{"num_hidden_layers": 13, "experts_per_token": 1, "norm_place": "pre", "init_std_o": 0.00448, "doc_mask": false, "max_steps": 6413}
Below are experts of layer 6 (counted from 0) of a mixture-of-experts language model. Rows are named router (the router's row for the expert) and show model dimensions 256-319. Each number is 128 + 32 x the weight over its row's rms, rounded and kept within 0 to 255. Numbers have three digits each.
After each expert's rows: a language model's description of what the expert responds to. This comes from a sample of Wikipedia text that the model never trained on.

# expert 30
router:155096133127144109098148084126170086164092077111124181157128109116147167138098109104087149162126096163158179112162133089137153133068115116122103165082093147160121151163134092138110125139115136
What it handles: Wiki section headings. Heading markers ==, ===, ==== around section titles, table separator rows, and heading words like History right after them.

# expert 2
router:153142134138135149092132164107107080082103104127127122115104116165135162148091165095124195191135121157081179170167157128148130093153078141138131101109117192109155126127179131149140151139094153
What it handles: Prepositions and list breaks. Prepositions and object pronouns after verbs or nouns, such as impressed with, ahead of, keep an eye on, plus line breaks ending infobox list items.

# expert 15
router:093151094178141171190205117170149144194140117093116114164137189157110082083163091137182103091164108170120143134133125119127077175076105117109122075179124120116118158132113115156118108110129117
What it handles: Line-start tokens. Tokens opening a line or table cell after line breaks or pipes: first years in tables, list numbers, headings, name starts like Reb-ekah.

# expert 1
router:166082122185059159099161146153168141206147142065111093109104099150170125073156118100183185181144093159066110164116157113074132117108130110089086147091119108090053111181177095145132142125124139
What it handles: Name and Latin word endings. Final word pieces of names and Latin-style terms, mostly feminine or Latin endings like -ina, -ia, -illa, -inus, -ator; also table decimals.

# expert 26
router:083159158097157148153132191057159129127126137069130145103129157109113062144172105137131122149168136130175167117132128091082116071182113124128129153089146166178169114103168153152147122137107126
What it handles: Mid-number and unit pieces. Word pieces inside numbers, ordinals and units in stats or vote tables, such as 10-0.0%, 14-th, ft, aged, least.

# expert 5
router:128101186125108067116130116168159136103139128126156090133138121154138103148191166096166090174166094160092114120099129170115094150163142119157138165119140168163079205165162148137125141196165091
What it handles: Table pipes, section headers. Pipe separators in table header rows like Title | Length, plus infobox and heading words such as Born, died, Coordinates, See also.

# expert 16
router:100115176123144120147094145174102133123118125099149130095199167161131133104124173100080159106104159070095180041125103137113182100196140141126070112125111122125139076079082139107094115155189112
What it handles: Institution and competition nouns. Capitalized head nouns of institutions, leagues and offices after a modifier, such as University, Academy, League, Award, Cup, President.

# expert 12
router:075175124112130155143088153179087172107107135151115120166123132088082096127152133129123120135129056144154180121143101104086099155127144154142093101127138140176121059091143125143161086146145145
What it handles: Mid-word fragments. Word pieces inside longer words, e.g. dep-op-ulation, emb-att-led, ich-thy-ologists, plus blank spaces in table cells before numbers.

# expert 10
router:134120095109160131145121105146102130152092156164155116099115050141128105137076170172128177074098117162161149153155094084062107167121103115115192084183104078089114167160103086111081137192126124
What it handles: Closing punctuation and brackets. Punctuation ending phrases or items: semicolons, parentheses, quotation marks, slashes and line breaks, as in DRDA); or album (.

# expert 31
router:109142094141095129155155118077146094196113164190118114099150192120161128081133082153106097114128175119180088114119146118119135130111122151141108125072114137101149166061125143113174152070120141
What it handles: Early pieces of names. First or middle fragments of rare surnames and place names after a capital letter, such as Y-ac-amán, H-ec-kscher, K-ru-ys.

# expert 3
router:145113108072114090135169120172167094139086099168117147143151088087116146116153150164115175111180132136196151110160103133097142089084066174085137166096127096132171169175137113088138113088079168
What it handles: Zeros and scores. Digits, mostly 0, inside scores, times, statistics and sports tables, e.g. 17 to 0, 0.00 ERA, 05:35, plus currency and unit words.

# expert 23
router:142160139067179144163140142137177095184138087132137100205125156152112124158095083129144147117161130100156139167100122207123113157119101110136187109119075122132165109144156132100195066093125119
What it handles: Pipes and comparison words. Pipes after empty cells in sports schedule and results tables, plus than after more, and possessives or determiners such as their, its, other.

# expert 29
router:174113160138150099104089124143052134130111151075108097169151149123158175106098184136136111126082147129096138100092191117083102137153107142144109112172102144098123152073074155067144087175145034
What it handles: Of and linking prepositions. Of after titles or nouns, as in Count of Syracuse, town of, rower of Bulgarian origin, plus by, from, for, and label colons.

# expert 18
router:092135130132098127137129120096095078153148136181112212112141168069134081174129187092096098169162144117169101129141153136150158111147129155162123130136097103096124082115137095139181145114163140
What it handles: Nouns after articles. Nouns and superlatives right after the or a, e.g. the way, the team, the latter, the largest, the village.

# expert 11
router:107060092120154105165115097149124116111174129100092127153120178112087116139162102100106125112112086152162165132131083127163166141156120135123196114127092132131127095106117100107140153166074166
What it handles: Year starts after dates. The space before a year after a month and day, and the first digits of four-digit years, as in March 10, 1882 or 2-0-18.

# expert 17
router:070098074167152096142103109132049150097100122084124131086158146186071105132128141124150104165090161095112186129119157180158167179124109065120160159124170137100135185118135129146086127106103107
What it handles: Final year digits. Last digits of years in dates and ranges, such as 18-4-5, 196-6, 200-7, plus the words century, centuries and BC.

# expert 19
router:153073162150113200117160127109125100137090103117118091111105068135188157122132164155158139206101116151060066070171140134089188084087069117071113161086120131113080139162154116175130108119139171
What it handles: Table digits and months. Single digits inside numeric table cells and statistics, especially 3, 4, 5, 8, 9; also month names in dates.

# expert 9
router:155137119161147127134087141133061101058153086171122145123149083143112139147136166167120086118119141087210082089103177157160113062066136117132106106108139129108150070108101141105124177119128114
What it handles: Copula and articles. The verbs is, was, has and been, and articles a/an after a subject, especially opening lines like "X is a species of".

# expert 0
router:152140101058152106113133133085196166146141174075115115123090070117139167122093076191113142108137085068142106138111096067129122078120154141118136123148138117145097156110132138115128118125118148
What it handles: Hyphens in compounds. Hyphens and dashes joining compound words and names, plus slashes, ampersands and accented or odd word pieces, e.g. Re-signed, St-Pierre, ground-based.

# expert 20
router:161131132111108067110083089137094113155119109136109115147128097111170198106090124114066140115072141101127140068126116126099151190121149113151193145148135079163144091126078113064136094084099114
What it handles: Place-name commas. Commas after county, city or university names that lead into a larger place, such as Duplin County, North Carolina; Boston, Massachusetts.

# expert 7
router:121122120181189153116091139132131179096173089166107110139122149124109109141088182097137085093144101173133141166107116197138173131139114157137139113182101150140109089148161124117065138120172081
What it handles: Clause-opening articles, pronouns. Determiners and pronouns starting a clause or subject, mostly the, The, it, he, who, which, that, often before was or is.

# expert 27
router:149057165149101174166156136150127143144103062107092095131096081139160172124116156163141131147125134160064087127111177128104149130094095132035104166118080158138079167180136104151122076126130144
What it handles: As after known. The word as after known or described, at before institutions, and first names like Charles or Larry, plus commas in lists.

# expert 6
router:143048137127123151130145166122134130130065065114093115110133095097153148082105120135159119185128100176104085105176124102110156139102072172049167155073107142165065175183139110163119105161106165
What it handles: Opening quotation marks. Opening quote marks after verbs like said or replied, or before named terms, e.g. replied "Well, plus digits and initials in tables and lists.

# expert 4
router:120102123092097108092100111092145167114063192126215123112115045162121126164135141149109196127096132074096135106127114130150113098159148096090132087137177105098158169127127175139088142108119143
What it handles: Title and organization nouns. Capitalized head nouns ending titles of works, companies and institutions, such as Music, Arts, Racing, Entertainment, Design, Poems.

# expert 13
router:127156133060131128097122110120150188098149159128144140095122110102103128195118088119155129141119151095098114104183087128194096180166195136138125140146136163100187127135113105089086153144133111
What it handles: Main action verbs. Past or present verbs right after a subject naming its action, such as made, won, received, offered, asks, demanded.

# expert 24
router:136178134157125142162152112115128088130188132175100112162116132066089142132133091083112116096146134177158114162119109141182085126075114157157159078168110124133178114083148114128167115070073149
What it handles: Clause-linking words. Commas and conjunctions opening a new clause, such as but, although, however, while, when, plus zeros after thousands commas like 15,000.

# expert 8
router:115140097138094168108120118085158105118091151147139151089100122158176158081136101177136159188124166075076081181162141109130141094101177108115104119119115109122085110106169195149117205058193129
What it handles: Foreign name pieces. Middle and final word pieces inside non-English personal and place names, especially Japanese, Slavic and Indian, such as Kan-ako, Kiy-om-ori, Mor-iau.

# expert 28
router:130101124166094133048137093050065132089124123140183151091169068190142139150075136121183126093072140101121078145152160137124138104146163080117101156133164102145117081152045193148107181139155129
What it handles: Word-final suffix pieces. Ending pieces completing names and words, such as -heim, -berg, -land, -ian, -ly, -ent, Zelenskyy's -r, Affluent.

# expert 22
router:133113111103166152134093156162121128092134130162226112073149151080107074094186175131097127144120146147135093118118090149121127190168119163162119188167125140209126120141118185109124141095103130
What it handles: Date dashes and kin nouns. Dashes and pipes between dates or table cells, as in 1915 - August; also time units and relatives like wife, brother, days.

# expert 21
router:127108158155130137150102111139182138139162127099088070163050092132145127100100131147150070077099159165159127124099166155150081108123097176133103063167152116129107149046160115180080074160111127
What it handles: To and connectives. The words to, and, in, would, could and until linking clauses or ranges, e.g. from 1955 to 1956, able to, and later moved.

# expert 25
router:153123116126109161025093130182153157143136069142135182104094126136088066131166115118091174169084133041150146137078207201143138087162179142134157127159133133171134101152158083178115120103134181
What it handles: Decimal points in measurements. Decimal points and digits inside areas and percentages, as in 48.3 km², 53.5% white; also the after verbs.